{"n_layer": 10, "d_model": 384, "n_experts": 64, "experts_per_token": 2, "d_expert": 192, "d_shared_expert": 192, "activation": "swiglu", "moe_layers": [2, 3, 4, 5, 6, 7, 8, 9], "router_score": "softmax", "normalize_top_k": false, "routed_scale": 5.66, "balance_loss": 0.00472, "balance_bias": false, "router_noise": 0.3, "router_bias": true, "n_groups": 8, "groups_per_token": 4, "init_std_router": 0.0197, "lr_router": 0.000974, "n_head": 4, "n_kv_head": 2, "head_dim": 64, "vocab_size": 5307, "norm": "rmsnorm", "norm_place": "pre", "norm_eps": 1e-05, "positions": "rope", "rope_base": 10000.0, "rope_fraction": 1.0, "qk_norm": false, "attn_scale": 0.125, "tie_embeddings": false, "parallel_block": false, "init": "uniform", "init_std_qkv": 0.0166, "init_std_o": 0.00454, "init_std_up": 0.0166, "init_std_down": 0.00227, "optimizer": "adamw", "lr": 0.000706, "lr_mult_qkv": 0.4, "beta1": 0.9, "beta2": 0.99, "lr_head": 0.00617, "grad_clip": 0.5, "warmup_steps": 358, "schedule": "wsd", "decay_fraction": 0.827, "decay_shape": "linear", "final_lr_fraction": 0.0, "batch_tokens": [65536, 131072, 196608], "seq_len": 512, "doc_mask": false, "train_tokens": 600400000, "steps": 5003, "dataset": "wikipedia_en"}
Below are experts of layer 3 (counted from 0) of a mixture-of-experts language model. Rows are named router (the router's row for the expert), gate (a neuron's input weights, with its number), up (a neuron's input weights, with its number), down (a neuron's output weights, with its number) and show model dimensions 144-191. Each number is 128 + 32 x the weight over its row's rms, rounded and kept within 0 to 255. Numbers have three digits each.
After each expert's rows: a language model's description of what the expert responds to; "gets" lists some tokens that make up at least twice as much of what it gets as of all text. This comes from a sample of Wikipedia text that the model never trained on. Tokens count by the router's weight.

# expert 6
router:111184088116153140125129090136178155187134132091106164115132098106155153088191142158081134170124115102070090149120176066112174140180055150216131
gate0:102148108167171147107054088093105113093163086154077112161123166109134096131144169135115108105122180110118127103090121147097166048110165121125148
up0:157082122185103163149122145095142209142101141168180097153180130179117160098129158137143081126080090092104134137121208152120119119106101080083112
down0:181125110114022137130104130173117179149113131108143113062120167128112196099101192151133163212132146118165077133125144160083152097140118167185110
Description: Line breaks ending markdown table rows before the |---| divider, numbers in vote-result tables, and "the" or capital initials in prose.
gets: "\n", ".", " the", " m", " c", " P"

# expert 52
router:112182086113165149120131097137186139179150138091103166099137106116151151085205137155090133187125112105067080157121167066095173139156048164219119
gate0:111119114164182152131114129163124130085106116118094094205128166112158095127142144115047096154076127133121156096137146170116176113112150111121118
up0:097100117160092178181129143116138167142125149198109086074102144173119147154163144138153120155100081092063114122101154146140110139134059063091198
down0:109055154127135142170143099113140082104101137131168099047105125146173120093111127188148077144135083203149141105141145103192112103167156117186127
Description: The after prepositions, has/have/had before been, and pipes ending total or result cells in election and award tables.
gets: " the", ",", " |", " (", " C", " has"

# expert 41
router:109192079106162146124130093122187143180138142096092157105120112114147153093210142154090141184127114107051081138131157068113180132164066153216119
gate0:159088120096158154107120107126168116086114145187102157124080133089098105214147130143106183113095125090135135160134142120115186094074137057117136
up0:132123147204099162140204125122129164148127097101147069107181144206127116107119125194175093112144134145110138120164123098140153101067132129122136
down0:180149130134164181125120133207097105107123136134116149126144115176201120106139161162133115179183099160066114108136179127079129103167158151139165
Description: Pipe separators between cells in election, sports and data tables, and determiners such as every, one, another, her.
gets: " |", " N", " his", "-", " one", " on"

# expert 7
router:120186083112158135116127094126187145181149127092109166097129101114142154092210143157087135172119118108068082143122155070108179139168065157217108
gate0:131139123148096126165189116133123120108103150173105147133117142076134094116138151137099094104130107135117108120183086106125187090085195134120175
up0:131075078083097153199062082159144125124144134153087120165126187109115095142072148132149117143110162155130089141102224071163142167054142156110102
down0:084114101134144112134136106178181133060115146079085116152104149124138137112150161121161131122178148150087107092162138164153131137149155132201145
Description: Line breaks ending infobox or list lines and sentences, plus " in" before places, in articles on buildings, churches, places.
gets: "\n", " in", ".", " |", " and", " it"

# expert 35
router:119191091110164151124132100138188148193145134084109155104132111105141151098218143148088129179122124105060077155122157079110164132172060162214131
gate0:109139076163136185103132100138086120115126160118170116148096147097114110097125115074081112115140162143116123144099181129174124093089103087136120
up0:155083132135124164163135126162136130176091134179181091142092098208131054099108093084082046131123105194090106177144126103125076119068079113118122
down0:089063119128137106138157119094074122172149151099107152109089105139132089129114110137138130147201133075123131110095149144128156121130185145127134
Description: Word after a verb or preposition such as by, from, they, I, opening quotes, plus first digits of vote counts.
gets: " from", " I", " by", " \"", " b", " to"

# expert 26
router:113198087122167136112131090124197137197133136099094162096118101105153165080200133150089127186122117106065087167123144069102179149171054154223139
gate0:114170113097136152080173146101171148104159090137111079142064174099143148136146177124110089130084130096141106079135162135095180075078155078116083
up0:102098125178122163157163148109143138177081098157116152099156140201145144080085140158152140115142149171070104147125127144130156141118121089098103
down0:079098141077132138075183136132074138116083084068131120113117123117138108089163149159107080091169109130096120067178163119152142094174152212218150
Description: Line breaks ending table or list rows, especially election and results tables, plus clause words like which, that, as, whom.
gets: "\n", " L", " as", " which", " that", " 18"

# expert 3
router:119185094113157140118135090126182152180134134100104163101126103105149149092201148150084133183112114107068079152133165070103171130175058156218114
gate0:092110143161147161084145096113136124134086081160161061092106187083164103174124147087157137136115142114112132163169127109084155099049144093140113
up0:083105115119159181136160101127223113110154100142136141146130141075155149074116147156188109142095122083123105168124187084117171150110093115132137
down0:117083138132114138083144114194136119082117118089106182138141172171153084134187135077135129121135118155125092098108136157155123069151184201143126
Description: Mostly "the" after prepositions like of, in, to, and "its" and "this"; also digits in TV ratings tables and table pipes.
gets: " the", " M", "'s", " St", " –", " its"

# expert 29
router:116189090111157142118134090131184154184137142076110161100119105109148146084207137151079139175111108100059080153119151068099186143167056148212103
gate0:140128162157121158102168199152090133107154115129144091228033129110135105154109163090098117064084126168119139124115129145126167107120153119100111
up0:105146110147114189197130137141138161160123092139168121168128170189170117082127187122138131090106164181102116147177161104161139067063074121117141
down0:107084101121155120152104090081141111092126143119106127175148159127134139131140153109209154120099170153136099174160135167121112111113166109200145
Description: Prepositions and pronouns such as to, in, of, he, who, which in narrative prose, plus table pipes and decimal digits.
gets: " to", " in", " of", "|", " he", ","

# expert 8
router:127187112088132145102131091140178163195145146105113152127120099114150151096214144148097150148127131100063084160097165086115196148172071166228099
gate0:085133101165152165152194112129096171126113126117107075201139129167111070177173157090064131115112084056082169093106161110159131092121138095131157
up0:112117154186136164159097086118133188126231153140086129071146110129129124088153119151133131149091135112090140111073166103133151116100152116109142
down0:130100113163117126130151174165105111056145137107134095107130138151129097069140145062136104164147119141156183121180109111158082112188121092153125
Description: Period-bearing tokens ending sentences or numbered list items, especially year or number digits with a period (200'4.', 1'1.'), plus line breaks in tables.
gets: " H", ".", "-", " l", "1.", "s."

# expert 25
router:103143114119150123104102072159122126155161139077077186145156120098156078113209107171069160178124153154129083084147155072143140157132100121204141
gate0:140137128139136125139108135113154166061082073186142090087091156130106111173126164154079121097111138136096182077142117102152140102062208135119122
up0:113131178157154196157079179120140074144177126133130101110115132137153117156112131113106109145069118096110094162137141125144136113088106111117176
down0:086161163180115194156193135085136158169176095064098117088115153133150096119155111048077097144173168142106161121133074080169141141113128139171135
Description: Word continuations right after "b"/"ab"/"bb" pieces, such as Abb|ey, stabb|ings, symb|ol, plus "of", "that" and == heading marks.
gets: " of", " ==", "-", " that", "e", "=="

# expert 60
router:135113139167123104150150122136146150097122121104125113163117140117077090134091083052083134139123125059107140093149119090127122122091130138111115
gate0:104082150090131106083149142179119203081050140175081123170113138128157123163132099107080161088134065139136156128093117117186150094083146152127130
up0:089114135137160148112199088164156163093087091116201126164122160142125105145164144186099144079092075128123104120114147096150105135068125168149175
down0:143100136214098138141094124128155123142134142165077091122103147152153139108131183153145100152113125113090137070141180166106112110147132113113162
Description: Line breaks before section headings or "See also", pieces after O or f such as O'Brien, and words like Best.
gets: "\n", "x", "eat", "===", "==", "le"

# expert 50
router:112092140117129088099092133131163151171116109115142122132132134141167164115154125134170143142118146187106075162134141153127094148176098101186095
gate0:147141147144140177146105145161101139086154130149136101121130112087170058143119129141123130089106070110123093124114115161115195118068112123139102
up0:123152128109099162160129114078135124176154042137100143158112147121123135124144121185120142137129171139124139112133197128192131075060089095094152
down0:109102143114112150106106116134104062116153139119151148074128116142235173109131176099159108150128124120146120067190111141165078057167163146173129
Description: Final pieces of words, URLs and abbreviations before punctuation or line breaks, such as archive.or-g, a.s.l., illness, overtime, Panionios.
gets: "\n", "ic", "y", "al", "e", "or"

# expert 9
router:113184092114154137114136098130185146184133124095094162119124107116150153087209136156091143187128120108056086150113150071117174155171065158222123
gate0:109137078160163160170113170101141153113128158239085082180131129128125126208114180094075132119119121153097123099146130157140130122079134105104129
up0:100128097152097140188167222133154106132190111165113085122158156190147113129130206117127129101157094174035067080177127137129177121134109176098154
down0:113158112121130174136134097109148145132138132136124137103100150080105127065109114158121033152129093151087158147149074146140134094161163108140123
Description: Connective words between clauses, such as and, by, after, than, plus year numbers like 2016 and pipe separators in episode or date tables.
gets: " and", " |", " by", " ", " after", " than"

# expert 23
router:115183097115160141108127095127186141188128135100110156129129102089150150097201138152082134182114112110064069158125148070104174146164067157229117
gate0:133179101183176152096144160113086112077125124149176144111126168174173113150118182087134064161117119107111102091067138177143166112083138126128118
up0:083130176146115116156116142122131070148167102137102092140147177164119102037112189118097168151091113107085143163115123121163163105098113079092138
down0:135101181140099138136126168113146158093102085162115141139133177088114114059096162142161174172097139160148134113153201135127105137143170127192160
Description: The word and, plus as, on, be, and word endings with commas like ance, or ment, often in political or election articles.
gets: " and", " as", " on", " R", " be", ","

# expert 2
router:118191079116162142117124096129190139184135132085099165104122110111156153094207135154079136185119120103058086157135159074108177142170065151223145
gate0:091157125173107109103167088118133181098131114112125131176127147069108078132169113150138141119094088100164054105094115128123201131139175113107162
up0:078129126129116206202146101197172138148191103172110075118108166153081119135141132181110168095128125152114069104110168096112108095077099053075121
down0:106091109071100155103153140163128134125142138124150145072093086075063166153109066105179155166201112151082107101176092102112154099116118153170125
Description: Single-letter word starts after articles, like g(oblet), h(unter), H(omecoming), W(igstock), plus month names and years after "on" or "in".
gets: " S", " K", " g", " h", " H", " w"

# expert 11
router:138195124113151154097133097126208118177110185082080127131163118100120128119175096137087161133134127078073079105087155104159193109141076183202102
gate0:124145135131173159127182082134093103104125147172132086165132227162138123137140120097115172042122111112082102103141096121106139056090127169121130
up0:092093086118128145150137106143146162145204097143207134137128120135131132093139137175114132185098113091104089164082173139116203135120140122097127
down0:233114096120110137154139106131091125047112108098073132129114132129112128150117135091164189132169155145076172162093140149139124097135147133158108
Description: Periods and word-final pieces carrying a period that end sentences or abbreviations, like "poison.", "Ph.", "Engr.", "www.", plus heading ===.
gets: ".", "s.", "es.", ").", "y.", "==="

# expert 37
router:119189089099169143118131088125189147184142130095094163107121101111153149092198141164089138179119123108060076155124153078104170140169055156216087
gate0:148153103111132160133095141134128127084107133100111166184102181000083079209134161106063126118147106134141182073080127153117213129100083093108124
up0:116128120084161157173103152196120151117121085153148138108165157183179096154107131148149121160058076148113158106177142147175185050092117087116109
down0:132091118141076118149124055145144123132141170085094104135146149117125153077095148138091105108103167128143149165191133185206089168118157165234155
Description: Lone initial letters or short prefixes starting a split word (f|iles, t|sunamis, D|ubai), plus numbers inside election tables.
gets: " f", " D", " S", " |", " t", " are"

# expert 18
router:119187091107162138117134087133186140180142137085103157104129101118157156089199145164084132178118112106066086152133160073110179147176061155215106
gate0:143160157087144154147157073185137149075082091139102083156115156118201052187137148147072139082104124086147119108134161124082226103074142153105126
up0:118098117173136145149113124098135115138151150201118125125171122144067128095163136145117168112106151066085080136074125152179144103167133128107142
down0:134104188135123162117142139118093164155087128084132128131119157109138148039088084115154105156145150175130140131086183121177109030133157138160139
Description: Closing parentheses, possessive 's, final periods after names, and digits in percentage and year table cells, such as 81%, 1959.
gets: ")", "'s", " is", " 1", " also", " "

# expert 28
router:120182084121157141108120095131180136184138134101102152104135096106143155089213136151098130174130122113061084153122165069104170134153056161225103
gate0:089097109161146149118143135059084109068105085152133150145185135150113072147155100144090118107107192133141091125118178156140166150058065101127203
up0:113109081171158086134104149091088161143131156174137149143099138121117138110143086132084204126079124117116100126130183125093116126154117185115147
down0:148078155165164169135111152136070141092104131091147100115136139136144161081109163146169122174142130114171077178128109133102109166136192109223150
Description: Line breaks and table-cell pipes in award, filmography and season tables, plus occasional function words like to, the, be.
gets: "\n", " |", " the", " to", " for", " U"

# expert 5
router:128190098110157143112136072139187148183133136095104159114131104094147152092209135156084136170115108107069081149121152071105171132169065165221130
gate0:105147142157167112127114100065094196125130082090144104216106151111162130170122125103143163083126142163116095137151131167118210106105114127123174
up0:115108140100116151186119097153135127124204073144144144148091149094088095125145153131145117151130125139160080093116107063145097154143120129133136
down0:083059095161143146134149131096161090088154123109124093150160083145125125130124136123123074161162103158101065108182159157131145125141111147142126
Description: Word starting a new clause or phrase after a comma or conjunction, often the, it, before, public, plus vote-count digits.
gets: " the", "e,", " it", " V", " 2", " con"